config.toml
activation = "squared_relu"
router_score = "softmax"
routed_scale = 1.0
router_noise = 0.1
init_std_router = 0.00936
train_tokens = 564200000
Below are experts of layer 4 (counted from 0) of a mixture-of-experts language model. Rows are named router (the router's row for the expert), up (a neuron's input weights, with its number) and show model dimensions 48-95. Each number is 500 + 50 x the weight over its row's rms, rounded and kept within 0 to 999. Numbers have three digits each.
Before each expert's rows: a language model's description of what the expert responds to. This comes from a sample of Wikipedia text that the model never trained on.

# expert 60
What it handles: Name-initial capital pieces. First pieces of capitalized personal names and places after a space, such as R in Romero, Ch in Chris, Rober, Rich.
router:493513517530472521462561515551464447560508496464432464469513446510489459457414514535505463468479518524542500536416547453497493659437475424402477
up0:492442477600499462449469566532494451427497439528478582577549560577520494452485473482569385505534504531460594566468558522484484541533529564533429
up1:481485480565496555536597424388467496504437453457419586465486573446495544477478473460451475505467529535488469569570494557516494522519558560421478
up2:536454514509449588611490559568566498531391517516500520602576509539473505538469473464506515486409525510439444404438481475453464513426501540453513
up3:476521464448489478519455456555474573556487516538450525533533453401460463398484530494500475558492568553481563464577454527540565534502455499563501
up4:460483471477452553545399485608507494592568436483463575432568553450439498596601412453498500551539453506584492531505479540490519500621552531536480
up5:585390510454460456490559556473449543486420477489489529472522422592495484476489531483420486603509619527526432453473509578534523485495418540454458
up6:482438480493505428487461481461542424543567586535426513497561508497572564472565533513407489424417453572489576445532512496525491503434557596492535
up7:544566536500484533506511486440588520463539512510503429467527421534568560501551491497474463502500510506480498543442494483524535611388443503495469
up8:403451475565549506442499525570574460481561583494494468512576523465449527611554460535498550463430573577521458524531491543511557521409460533484425
up9:465346448472510458559509390542540472534528466385562428459544500437579463521473449555530489471494464568531462533471513609538544476545484494419488
up10:466506461486496381533481492560528487585634451499392540502490409532567442446447475446483507465487474534560510482547498496516519527475537465486511
up11:511473497578446506529525519456511505457466480515510642585494600411512424450528539487506505465476532575547550476544553533457508448499521504497519
up12:560485448517420490507482486344474464468494440437588471542565494425546487496519626439503521454512459553522557459522420420509541509561432500437481
up13:517610506501449544485486467585546526457525573598552466414518431605541501474500459500418624464522492516594478506470460503542486473511546580539456
up14:521531530608443560536503493481522493465548480487514592492523532484504529559475411423536419578425558535442523518449546437515512505584545468513473
up15:478466486468509502459534595554468468476509547503476518453518450535513563478486487576558547499596528538519482493460539550495497535514526557456468
up16:562485504582504505575495491594539428562428462509535516476485467448549537497479472581504601527490592491583556402588442546417503476518475506446467
up17:459398525450497519466549454542473541560445561571510469469444448503558525507471581512410538440528577634505383500502555499536537550598554480594577
up18:489579463550489605571546482441540428452518422450474518457516500488631484294522466546513559518472557527589416506465544489526541533532408467473480
up19:530584523488571471489499510491458422475528491483539505496538504455499595529553493534512530365423449366435592483575479451453555436494527587457483
up20:498491490478550556531458558488425556513556479508439511415481443499518542520377481447485560532533517526550506574493516580496445599546502499428474
up21:481490517491489657513541554498522452545474492399511481533550519539478355440515528545496530525530463544428442624673531537608449560482570532503455
up22:542534548553525592446511544509510451489554514516489494461434493456621535446431464569524588453590460504495373451587605484563497548566576511508500
up23:527489565535502447491563510500548543516477513466475443406521500469467589440526586528430544554440438573545569514502460580548537458527632494416421
up24:462540524499545513427538543547546476502445497548473467544436480556563500521476465500554482524525524379572430495454459530479384520432583438475500
up25:539482461540553443459540530445472515470402444500431553525445535444524447493482506503638398448590567538538568517545469428468499472421571476505505
up26:514525482469479546519534455510559542543534512562428552476563368460462451487491459431536488539453437567507504497471575473512493525512621435531548
up27:422568531450512493512441572377517574467516528491445459405503405519476562507519495521520434635420426526475494458580468455563522509467405488473527
up28:420508550540606475522533492449541480448576532573436415455542437427520434454375437562495533457499532486581539481568391506554493521509509475512543
up29:442468430621467477426400494563487409489549531510492519555451494649500473413487418457487499462427423501541532553463515485466513491498551472428453
up30:515544554539459482531540485613403480498484570468533504516474471562514508480409423523509620499554441464543326548482452441535547543524456452547472

# expert 54
What it handles: Foreign name letters. Diacritic or capital letters starting foreign names, especially Slavic and Vietnamese, such as Č in Čop, Đ, and Spanish de.
router:544455486643408512486590500439549536501451473523513511509578475539527528419568471493434572450534537490507447544550509434478394548503518557575441
up0:519466494485454513628376494551581450510455468504546436454557479548527436459493460511488479495511483572514499461375611446519394551504546486494516
up1:517578534492473536548501528445481466426439499508556616549609445494427557426439500523519562559536520485483535373585481500502538530472578492506516
up2:574478474510505492647461480471494514459478570545535587546456552519617620463456454479484510490380511539526484557500537447478421512542511555466439
up3:445530539525443490566391495525471481544453559497562623464514384438553472510470524526572478534507562507504421607556484503585414506538476511476537
up4:493612462517473528437401540431593432465495481466396505595404641452498529492525456444468552448482558492509454547532567423492543495478509582544508
up5:516490482513573624441407628526562501564458497542502505567511513579521508414441517452504460532475495512464421393528465492491457556513512504499492
up6:569504487534512447533439448461509486401473382477470566481557460493600472554538452590534538464456526534559470444501563485456481473524493432384499
up7:425555509524437552542623514461390548520538531580493566505500433512454589477493470640572586495495434485456436446528454568528537544439554511500329
up8:520463496460409533550581437491500442478478475514511480514519459538522579496523541547520558487463515578530499522501453551504442576544492551475441
up9:409436431489490555490446653484573547540478481460540549438494504481500626427576528583491529478483599431460437454480526513465514490531406515514537
up10:433529490513449536546553516590526485502470491476472590498508582556499553495609556563549513497500537550476424524460547530497619557463424531557464
up11:500543440546506537538535439498465495470563457507486566479545440517585477526471552598504561411535589426472577549485436372473417524439464561457542
up12:544511526532425460505497515620357608431459494533454451474545469497533533498458444539513558459509414490510522422575492455483488479449531479470399
up13:511447546566495513434493442549535498479488508518551497539528483380526537460482459553436597524593483425536396517483501404459599420490488536417460
up14:489497398564504496549522522575511529570476480513453558459511421441544508526560444612586533585544566546522507454491517482474486462443526548529480
up15:469421523475572405547572514589501569616511531471493425445564446555450492464475551578556511523579457546471523437486533464566380417484471490468488
up16:514418494591467587469504513511594511465480494526538512536506438511542564476500539528407452433584583509529466489507495426469458462595557526541418
up17:483519397537478522460482477445538500447447510421559575553426478534515532520605477514517532572442546493524442518616465572495511591475510540538475
up18:545474579513432534474558496468567532404521473568477502651552497616547560491425520416457472467521412454515425563561571460501467472510507493528487
up19:545481524585569439446449472512543516453486499544488535519506445557520529511565506526496519460531513492600599440540547496449449546375400537375441
up20:431495441511569475582556453562540477576548638431529544469511569470512437488536477467539491561513536480448392628563521499427463541489467474510471
up21:457487503509511442469517574465539479414570518500477511455582469513520533512417451492490518510540544490485467443696510420547389572500526526488443
up22:583491525615574583611457528602563537526437511500564583493550429533566482521422557440490460553480493506588455534473609426513489381498526496516530
up23:436512604576458401498454532484546447460538493538446619585521427540464475492493456494496511472584457477564500594515500530474618507525537462522497
up24:517477535528473519447581501508495604499493538584460573509564441521534528524474495526410448515401575492513459568542567564494502491463542442516370
up25:509497449507471511429491485460491630488503559521546485611488586434466562415509428522584557525558381378477481569468544512437485383482524516423482
up26:477425454492446588576526477488503542553552508517410657576462524474553412432519528512543472492391510490522514500503488488407480534472476501443536
up27:525626503477467508464452480420542479557445469492486542488538562605517474535535425381530507458581485495528582516561516458466440528533451538432517
up28:490471444526473482471536576421587536425503573533500588489478559514503478516468470471506519532495547547544513558555478527552388537601540589467476
up29:457417399486470545406575412506487496427501527478505569537469538467560493485514456510463454450652521502499361448531501420492488429473478587488472
up30:457356513513395549464402483488467485491516588473515563462588514559568567407447525483482572450575502485439431509544539539517439486498404511602471

# expert 32
What it handles: Initial W, T, F pieces. Word-initial pieces W, w, T, t, F, f, often inside foreign names or compounds, as in Bock-w-itz, Taek-w-ondo, fl-ow.
router:592512501451472611419571446505569486467552505525595436484468412468467549473485549500502524489481470575423435519502515411478464472419434492472538
up0:517535456539521510492496516461546480565553468439584516495462488514483488480473424583526505519415480582431516473518445547491425445449439538503566
up1:556565532483546673500472455401484535452458494587538495528482467481537455438513585499533492454495465507516550460510482470438514502442503462479459
up2:572471524542418565484556503548425492430539425514500494638455456511435575557507476461501438493543575561450430512620531461495546435555547485539423
up3:449517493513461437550493532469531499592545439489511437430570404481546423494550520484495598498511534493510471487558449523506404588471389560516482
up4:469563463439571538488518463543578525467499493499580526499440665491543602385472576439496534446579438527510537537510514570513492526483563484494558
up5:487515443432436521581473546470494494559445514570419637548527473557447499434483511507509564418509500516553544511515599522492507526465505525467490
up6:527448507452512517467400452505592524474483503485500501534507547502548453519509432441608513558547531529513414479470478391493506500510521528428469
up7:578516511581498502434445381551573522492515502528485525555515431491496534473559515550463547445532483508448573466469498521462467460448596556573571
up8:529483461442424482579478481534449427459527512596476533535496399471504478531559495482569470573533463496450487522455513478477566517465526522360440
up9:544521511567469540519445527585544448461605471445538478525490463500489520517527558501447569503527569602574462516556485431493554516503539502486498
up10:586563489553575506497438478621619505414486474536593585515528509447540559483471697583509477488497497515444513530545555452470549503560495462498540
up11:490621533506465492495565517486409522526493508527527568429573645534509562588466499558492511485551508453575649531505457460507424475590431509478496
up12:484417544562580473416567513452582527452501473518505485535539597475576492566437522471559515555554498515489457582598492444515320423478406508557483
up13:519510553508397497596448540459505515407546470439490526591510428508510501499520423559567592525454456422512516421442573457493421539475485587458498
up14:532470516558537578489623435419506466313484453394518450478544453523495528481449505483490508537553485521498499533520534499470464509553554551558471
up15:485629418418458501513475451459512510499431499491553407525529472455565444488514529478516542516534487603542575530493465395529528449427416490491486
up16:423399416491394527555596516571501501448584435400481572507478483527502525475396438473664540521517551508518497483584469506529514419519449501504495
up17:447505553423592474471535424455483537569560453530371508489500463479555528495518533476486482446548440604442383467417534454612524483523535459484571
up18:455521584489554403515518444535477542498489514535518493454478547526567456398443508516492547530479423502468503408506377475485515624465501606484568
up19:577567473492555515608396482554545469488524544525501481473522519557499540511410598522495472402484467459497523456469508501461555462453521453548587
up20:567520458440441487557553482471523493471530449604515595428523492403528526527493527468526519452506453431561531518493467487505523399536542527539475
up21:592517491506493459572461554424451535439523478582572507445565530447445668437465560532519508513480475445517462479521544589462436566465461596496444
up22:457536464635527498525495525530580414563533550498457532498515427537502509444540546487478376440546478615457437450497513511571527460457567512410544
up23:552532431477521550582494526553470496464514532546519544392552394483587455481455488388480487529504504441417523583475455605529576518518483532483544
up24:415549553501568534541438529468456465495447565416474497541546501460463539515479570439475539421547403462526477487518436541635527590385485527574504
up25:437522487550476485560514462576499560503655484471599544543507466516535616495460546504472511487527503470454507605499520444500528374427514509490548
up26:431524374507537520416507548445617502529505567453512445435497462538502486453515423500523566438502546474538475429494506516448487590491504529513508
up27:552530520551509574474471536527480530537543509412446473434513445462443539496475448496525497442501502480509555459547397480433435473575461491527476
up28:554443413527505519503524547526520471513540526610483481549473496474520545509558457391538511485497528545442547630490516469431521397496513569506425
up29:503419461482464529485497586487479500430537524419504499507504566384463611523483446518533563465486489613484487411504526498511593468535485624469505
up30:526446466507502548549525464493459521559484547559599453510540455396487582580496416498455510487518496539571475429406580484524491456389446534598471

# expert 34
What it handles: Word-initial stems. Opening stems of content words after articles or verbs, such as cent, comp, cl, tr, pl, gr, e.g. centre, Comics, birthplace.
router:563532475476431490507575584492482456467541588572528474519525450519423424413480460449604553547509444493503505621525490466469398530467479515565511
up0:517545514509537550532493499564477592448452421505567477546521540519459474482569474429558596498482524550469477593568532529547528434532553488521532
up1:506461492557497540481485553473498466418523632484573580544451478583478499579548551506495535442582466520504475553527358460566506519504466537492456
up2:532559515487570474509467536503539548470530581473505453589572633530480481538408547484522490468613511520491491459528399433579520456527462584524432
up3:583494370494468502472461499425464485414483433502557526531601572532469573515503578467562510511470478553542488574470532437468547459549482648548475
up4:453600539534476619526521549493564595504419519525504495512481617528427567586538501482572498477490507504483514517508584426488528466421447517454488
up5:459547500494587533546499452511487487460441456479545489516494415589491434534392553560633440569482468526533539430514442462512429419441513476457500
up6:471511502485474523477368457582517490547503496521495517519518559577595471508428465646515477585382555455455628522528425609543536422462385433495521
up7:553527564547473552590521441463533518475476577494553509467589548417468587509488471529518577523391473477491491478463496401544549465550519510543418
up8:557524482503517480446540590515538566490442469517393472538372506475476542537485533513472464550523557500553471496440503554510476435490498469440459
up9:459568581503498545482544454579432501451565546525511466492570461452564526427577501470480426500463488545487416489403488468483645525530406435557458
up10:469527379571483536441523533557527436514502514464500513517415522537447435487501465473493567520520513506485484422476501440422504406454500526498498
up11:493508592547560496530555492450557494509529559454538393610607370460535541461433518531461512461610561494526510560545535534491484487479563504555556
up12:507522466543467416454495507446462448516517429557540503457473436580582400597445533439514512528412522537462589485567439537511504485500439542438517
up13:396617460503549564473500525496470609493563433433595521508498519546473482415477499419503590498555520510502594584579504520482385472503537524512585
up14:465541503443474430443476426530407501402469424463490524530518490434519501445488474423550512496593514577479550456467455563452471497463502493524501
up15:503580490492541524513456487510498516458592542498539493444593432529462579527413474540435438461537511388581532504443429524466616477484443510581540
up16:538493496471563495541614585490565597537603500540465481477430502410480490543433609471518560477571528522487494481469519470421538423530533510464531
up17:466489551529535467521433504482606451578484442543511499502491551446487452454457530490372486590515496613394484554448481509502498495486529469504522
up18:580498508569523532501514521474528503428461508514415484574514538495519514478474514545493445535503539559590610466444512500445518490476547544533528
up19:447517485446568549584613534461472487488537476507498515536490464526540467517525627551540514490483380594521574398476514521464535479500479473519444
up20:494550512507542516555573462463614499410597433546442520545501520516446554567503579521445460440472556553483548618518529529561445454485502528521533
up21:518511564469429526504476340442491510407510480383511501479471508449425458551485453541575464542497562459458540547636415490555505483523456533493509
up22:587526531515578542507551494482533464432574472521497443579544391468508444501447490507464454503565525468478575582610470486526614518459510498443509
up23:614625566432466570492518498501469563480591469530497548478528494469492532543525373516456512471603442454541517511546572635499452452398492495492463
up24:428433472471395562460626484421484491498472600483500476446502497452541513513490482613423519472482409515435495457414479575568492530570485443584491
up25:486481509481445540424493492453524541536491448585558555570560435475488432501508362480540465493519551524506549499531473456483548461439528488555553
up26:566540576487565534531473345500533485498471433483501456432500442414397525417486405571510543533534484507478418450463496509538471552478521430533548
up27:601523474466516514452566563447484495426492583548537467527627383516487560510481557465430510426534524578545428516448532508448485521535561519561528
up28:536531499487586479515546567535605459496517505563467514569524473634487495469435517489557504442484451498465463499413500426525424507485583433580486
up29:476486525460505468528445410374552536495572491523588523502526497452504521374511431406535482467521576509469462568574521500467483406444438496540547
up30:552511463510520526460416452475493479395450460574471436563521530456466452472417483453524465400480566512436574403495617498528496449542487618570562

# expert 13
What it handles: Capitalized word-initial letters. Opening capital letters or short initial pieces of names and terms, such as C in Creek and Council, K in Keynes, F, G, St.
router:571486463469455484507653471548566511512599486521521525524527480492416458448437495505637507492551425504400540501456538588507459435437578457535447
up0:545478481566460560465512558516534525423457507524482555490477615510492534424491596534491553479472514479507506434528534482520474509613488452470524
up1:515461408479445524433439448564547518509586490519479513501483469500465537460514541431510432426555582575589531432519457491491521466438417443485550
up2:462420513552502498440434424591517566482494527463587566552472502489422492501508464555539476450493443378417509506501436549454441481587501523570525
up3:572559546516478521475475516471543552459527496504489575481557474473439459479543485455417459518490486473510523501485525589490369530437554503546545
up4:602559508528541491492545374567565452441465556552519584530507476547533447465431516533501523502594515557404456373491523422469565492491425488500463
up5:607499499487442450479540484488547489494550512477457573530483500549496539491473614479536500547414548522464462427422440526469458423488499453449462
up6:469512446423439547507452513533474544457474566483444432455558478535436401443499478455531412531471468514570530554505413514576531575479461526519478
up7:525417480551527458521487509568503447493422479382513549492589452412491544461413548557432453509483494449616465479481563383536517519483524440524536
up8:504503546573506488596536511561482556439533535512477501432537518507506542622501483491425399552507525494426493416475518443519462532530619537500506
up9:498557565430538483516554469508553430524565455454433488516531485640535490544568491470446484558515494420520520396525454485488486551462470509481466
up10:494447450459501410471533450485489512479463554484437478445493506556591501424489696450485442478488512492545489469463440528499482446434480551544492
up11:519462535404510560506467599462562537485557512475493497467475415493437520441535590555581518486434484535460522435450462463466596544517516576401488
up12:477422391552496548543502556408381476511502521456508478506485505523462481514416356548536494421471502467416566532449539583602493429478462496618447
up13:447560514503518453455621378421477490488518579521460532514488449544551442493477521462514553468470640462526562514565461457470587550462489600464499
up14:498464516510487476417473481474388468449497486573533506494495381528473481470573476487579524624520468485457441502501460531512454514445490502507505
up15:519451527528529531464541472529486446512564614505506435464487502491554503537399467457544499483624444529500500539446429493527532395498471529522529
up16:521527547401516457455562489469474534411437424435600507566556444461502506520471391483505505450581531513450569494607477575493445567436516504582482
up17:512512482443515551518422504475487529412468533512538537573468562474491522425500389483588555520467524559496502525524504529466530465474541562477465
up18:613459558491537542419573475542615448564512517532546546384484446550535524516526489567500504508547427523513546465552493528464523499566474415598489
up19:431530585559513565451578546407506466594420487496475520558459567452539525462474403445499464572449502525474546453494497535533531492604474521489582
up20:469541480449530480512527557413514445518519502481486468527491437589605431412472549544417483502561483462444498625542510597479567564511490511496576
up21:547489382456393555456549443474491533505504560468450507502461424528533440481513573495431512513497561527504508549477442474506403535479543429442484
up22:496547547477503381508497447439616464467569506486496471526541505580495515510540436481421392549471511509420481532484609595513529432547528500492452
up23:418593439460479518533399434458445621410558547557530414531483421530457597511542498589525504550487444502526550441424466562494483473484484496494558
up24:495464487490547496485518453548522474569403466483570549456440557474383582533520528569544496541536481494508534502442445518533467430537520441506431
up25:447508453578462572452528462499542570435456566528485529514509504522509440475513515524473449442508492545520478470538637488480516438486501435557548
up26:516428513447410477495459491515542511472587620503469521479543515478443469512457469462521494421440514460476561526499537533559486520453493475437464
up27:544488513507447451492574415515462535483520474507600434437502512433512488459465521477452534534469418550506540400584408482429515538623509488589393
up28:468468481589457603584480446486528547442470560514500532514446482448530483417441430572526468496531457548470491558475491608496504506474574499550520
up29:513509544480545562559444564490543443434494518536501507432477461530516468463473559539471458524587546452510552438478439517508558415467610578532593
up30:527526492426515500515492466499528443532667477511509474467495478521500483474440466495538443522496535552545482590447598512568472383482447495590512

# expert 36
What it handles: Pieces after initial C. Word pieces following an opening C, c or other consonant, such as rit in Critics, og in Calogero, ut in cutting.
router:476495507571540472409513526550452498491571541499544465467516461489402550416507505473526490472527501524513515449496469489479585540544472484423524
up0:465477521477511474409469530480566502464506571629562508519447453501465479526430471554507515485399592365524503513528461535574560538617425418370521
up1:515466495495460484472473403307447551436504424540515641585522470421527434506467506428496454428595594473510513506481452510480507538461550589483579
up2:460452517535451559524519533463517513491419570507620558573529429595525534535511583491547492486571574527534458523600472488520464566510503482500441
up3:383501483543509511450500540544489535409503488519468481484582486462516562427514515457553497466524509480568530440475497490594468456487608441548357
up4:525595477428506534470535461485464549482363479434567494524416543392560545435586510520451501571555476538503461553522620458480480463434511537443481
up5:521449538516573473533478504568505535486465499487545467421586477586471560465506548413499535512430418478591468509540449524509559438503493520476431
up6:457526537596510479502438529582483460386504549559449461433637486539589506503444531539390520530518458439508482470556490533495516490474470485404497
up7:597531457534463552448589524558415483493560507529481515518471566466523550494486447550553550478617492556549490510500484442487519506499581556424529
up8:501488452457511502485467562477522495445565465480445460555504410403542495530496523527502503402585524536513555473361527461438453416548609538452465
up9:564451498537545475460473401478524496492521449506484480470472469447569499428454565564464476519525437422414551476522556579571516559529439461553555
up10:466449610404544422548474511528520582505566531597510542487431487497555560471585581431513477430590565623442503503524475549547523516506502478512547
up11:440563473523503551465446549531491536496543473459488518467537421584541612528486459525551517435437424496529486490498546482499478475527496534517447
up12:466575518525440514453509443592606474482548474556582514463521455478403559426431465475602537532491488553524531511534497552591562496513445473431552
up13:508512534536529495460463515521450554510388490570487433456486418514520534537428468527432525544448559475454471475600516478506526522499571400455438
up14:499508529551474495472401498586552403372479581520528520474517584493605487583492565554551498626551499446520507486555485468526545479473528493439536
up15:384538550499548506504483524468505483436528525524514498483515443492527520472382494525502514565661466530510508471542441410460502490526490499507493
up16:547567462499410479475575419529555523397469447504556498501469523444441502480473519497453524422499464476523482575526497569497572519486577566451517
up17:497520434471498385498534384605454545404630504509523462517521511530461484454490510454564486421499402596476580458602525592422559583617526446545493
up18:460502501488471468441507483474552538531485505493524534499469459472449501472590442491595542516470448413574494549426587522458403544486550467457551
up19:487450433497467570529475488549484434470559442524515632489450526455406526485533531440549493503493508505496562424541546504517545459463586426585535
up20:534452515524579502531471521539446557447467525640403520524548462425540469472499517587468582513529509487523482625461512458429573570462530572479518
up21:394393494545536501490431505492442564527513555503399469539518531456456436472414448532508573493449510460505522505547430528496435464471518507472491
up22:439551437536570531559501462525553582461513498476562510558494563501483580494532524515558467499535535513468524477585554545471466497509451523472491
up23:438468427597510540489438559578466466541432597471424533477568475522471546556405511408514522516514545482489497465504530557513536511523384530563533
up24:504511493444511496528448505461455529402606441506551529480517560454525472465446478502502480381521368511364520464500597578563571438487465466455489
up25:594538446489435514451495461525513458495554588536489553512551530457555600538489525620462517461559560495466538428508467500407543631536481449509502
up26:502507608562471452523518498475567482456547594467510456515543461583461493461604554542419585519568548499481527545515519473500397490458420449529482
up27:441515592496563561458455465573536449478501487444425587532534537521503496466470591454499556543510513519491393482448512486437535508584535504436527
up28:502531486546489539541598475460518473544632564507527485501512464430574548443475474464433492485509546444482586510634531428573519509568581476502490
up29:556542538561471458534393530556534580478524512615467577481552498502467603447487557472497509386517413492461518478455568435552480562541505553393548
up30:414591483512467521423487531558497597526545551476455465543527438476466443415553499559502427559442501515536516433513496451447529481404450454500520

# expert 29
What it handles: Final digits of numbers. Closing digit pieces of numbers in tables, dates, scores and measures, like 2018–19, 2.00, 4:01 and 3.31 sq mi, mostly before punctuation or table bars.
router:486505506473479486627526511569543584495526415447529480477449555534575507486486553570607468506527463456400483489457448471499535487495633520598513
up0:473532445475444491521616496553452577512428526570551507460472532515467431464405548553513456518530421497565514590404414414513456542400511496487466
up1:447482465487412429394482440454564460543603431560512610564455457505505558558625501487483474425467554443515432498511461510527472489491520518457536
up2:530493573629470509446524496409552528483512475467579479568511501491521480544501447516554478435468481585428531442486455539469551448521510461419495
up3:446457434523528440579541590515534533534521476402487440435504511572398552439446625471523417439542389560466525523424622480550543450531479564546563
up4:509489501405524461483541536402464565443413458514466439518536616466472514531496491432479554572484449507510514523451446488512484588477447570471472
up5:472495486489412519405555529540578537537480518463507505544545499506564544497477524532476461586472507510472533475438611504535585493517594498485479
up6:481516469483516435449500499474432455593503532546502440573528588437578516522481405472473497540474485477469453494436526419432623532400494540500490
up7:474588547465456532599462489456490557498531472441526433466517499446400665528437509532529470427445455413519509503494553412503481477483452520483542
up8:601576480603532504510491480505557431470496570440510558486486535498478463587401417569507505532431499453554493454518547499435571494509435514524466
up9:552454441449532402507556444490421510503518471489545545540514615491428518522587462482586543498499537538502565517473528474501549491480520430547475
up10:493509534454524468545575520440438537457531482422439556579432529505415536463505544397520567553536457503527527360600497540557462526411434461529526
up11:444478583509449480389510553424370502453545469567501514485509477491441477491482493682506535556517511497472474524477515469440461515527537418482496
up12:536540462389453457526537482540498437423525381467443564549659491521459522491519542419470514534450517472459452526502527551501481468479481434513459
up13:400501552488500440478520456582500471458529466440495453488444542543476498536485410499476605557509531471463525522516473407534511506530432608487573
up14:524438511405494517541593510487472527474483569474562520590502487538622436496517534524523421527487474423471534536516502525568432504574524513528421
up15:504542432530484598490495513526440426554522532424562440469484517566472452497570463490471533396597561506374512421522540486481537551485394548541422
up16:502479468591528469461560481422480486437603496427489502415539355494570508497531547444461389556536660496472485499527381451483498517501502400462537
up17:462452549529476520470554544454501520463506482456433525466457457481464572506471519485542523534572513565523420509435528478536476562404504488557459
up18:497501486445499550533490563499519510555554437506471418527521463549518502456550499484500468376519526493597479451485427462488481466469466448506562
up19:566510438542437507501496471422489555502439515562581547501504506578535449487471526530495484483452489516404604572470509431405592606525500544515591
up20:458484537475573532524510439522496501430572561443490510479505587495592440591494451450540523495482560474473477554535389536490515498482425513514474
up21:488494575558539430493514531427528525473524456552482576556485534548556481568506546657496500452520640485451467473463509478477523465479440466513438
up22:514463465518430590474438509457513482528497464508589506520437452447463393548517504497458486458506567485533576499526559483509452577553472412546472
up23:399522519516463539532495458477563467409557491506534449500495494555465483521517566418422458502520511456505482462529628514453506485591521418432407
up24:462582402423481538495448504518502443501528532508445535532484526530475461586498479479511543474486471562509490493563520550546439545402494572528529
up25:495476444529523502395458523518507529491506532502484395572535528504473488463517500602495495510495434569427483634481574497564585476460495552519477
up26:520480441548520423442495541419463394487440510492493541499541572406452546479493612460561548486504475452499470563519472437509565499474502438423501
up27:442506478518449452479497477424485565587490529535510468516464589523422551507502510473611498527457505498454534511534412515417502506559528507544427
up28:390544520388511507540409471547439507468523421613538443518417459442473447476573562527556590416580538505538509527474549524508524521535537551486501
up29:528398567473507478508432515425437497494487475582556526464486560537474473460453491486475460540494492627500485559438490507487410440436510583462498
up30:519574450539546489478502557514472527451488504493573609531454514476595468533474520498470482604486481487516557522523562519558554467486551571600465

# expert 17
What it handles: Letter j in names. Mid-word letters, especially j, inside foreign proper names such as Gros-j-ean, Blago-j-ević and Karamo-j-a, plus other name and place-name fragments.
router:562496549508483530543523574489489456470537514491458413395433555506394596467463489529614588421478489510520495540482504566483556548465464574417497
up0:523442469424505439506518463545544521527511504545439450434397440528538533478442429531545514471495409481479538555490504460541508487443452595536412
up1:542460538503495505591446510546487525470556484587503597520487473485474592671442504506425441483503516444536519580532622503532456489537568501521568
up2:487470428557413569579527536534450540479606509537571506547537474466499540510425469557425505452497558506558496454528532467511433524458523577438498
up3:570569472527526477471478530503604461471512452450456497486468479493438601528497452511481430438455470482489489539468360503550508421487503513486409
up4:461453540571470463501508483475437533493526537482427532601506583424603575442522502521536469572485601541561508509597515458488473517477617506504498
up5:418434477431458539568609428507485455442508496433505465552450451538584487456524484570561548627409496518452577414532476580502488510492420413514534
up6:469481511476485504563514475547465544529569531550477470525411494593571519547530519468461447623475497592478541563450434468496505452566501498517538
up7:581501505470511470456537560571597549570526496487439471462553563498447564441397506530545428537430379539549494504438457471487538616472533478446571
up8:494488444437488522509438483506582502458485474475480436546494511403525485572496516521558523550460517585483520561525544504485461513519549507536501
up9:484572440511433555440520529527568460470475514388489439494473461495495565471527533532500491468462454421522540462473588470540481487456506486498518
up10:396497467519504527430469378544519482491575455469490434464513507459519448463516598551532476546454521498415441515552469601548451480454468539506511
up11:494561386525392522505556556504461548482433500474521482534495527645505491551455417579509496440513400445473487455464512503498497567501534506469528
up12:436436400529481515473402496543506514565461521485500528478473522459505371498491474520587455492466565554521506409515471503472422560456530432500571
up13:443445448496499469496485534407466497503554501448447522478469590474551535560478568575522609457471493525548524509536500487470494429409594520464457
up14:390603484499440496489530482472441483512514531440502482540484501564373511548487482507512391469526459485583507448524546557500555487496504540567472
up15:481497485525534481580468517470505598530478534517457474461401515540460469507530607595548567574570460473470505473516509416557562424501623446511578
up16:482463531460470579536463501495488530471527430524504538457428488511584469542466525407545500442542586484488545467561454452540498544423454498557534
up17:438484517446492530495538540585458469490607576535491445475499437507519512538603440481544496427491432580469456523503520471520457514502482639408545
up18:481467560490531505468536525511455497519496468477433550490614495453476436487541541405460420533520618468535500452533529559530573567501548502515526
up19:483552508482466420486541506461468504540432535514457547514463494490429480488520447467474474481433428411632559486508459447413484464365539627488472
up20:521479577596489587487557551426525577501466540549511535531560480502488565454532472512379483517437504430496483526508499498453483519471498545501395
up21:492513567516467528490528517546571587487471480478496462551516429422499576492511461592444539542515618527564431465592497486505477476558524569451511
up22:547503528498388406442538462477470482434510437446491505450526393521482500501470508501580493478474508506587459540555536520552469501445502568569576
up23:545521582494434546544594537463564540590454497430533573500407581485374479527459513529457518469459505484506443385431452547440475438591488544523466
up24:470527543483520510424482477558578546421438440440490519476572489548565521466461473566488587446465445515527517565355422479531521430482409487454480
up25:544559533449534515508461575441531470430567506454484448512391470481396551494513465406538565482486452451535468543468493543508587470533536597520519
up26:518478507498511603515442539453601482555552489538538550410483523468535539520487452547508520547484574424497423489467575544480550545610427533499511
up27:429523538462472511489451446547454449450513563575518463499467503535469449462535499490539405491529518525502546525570522459427484530547546497419486
up28:426452537548456405474549471584482540583576509521361478486404572559563570501549538433570498485516462529506472578546489522540577439440539474545559
up29:478466518365433614535456500517451486557369472479439513509534523467564603482509497488490530454494426542461528415557458551515489524441451553545502
up30:512461622558599537500533643520504504529571438402519558494492487475554448504413488453545567406517481494543478607493455504521527439504438452530525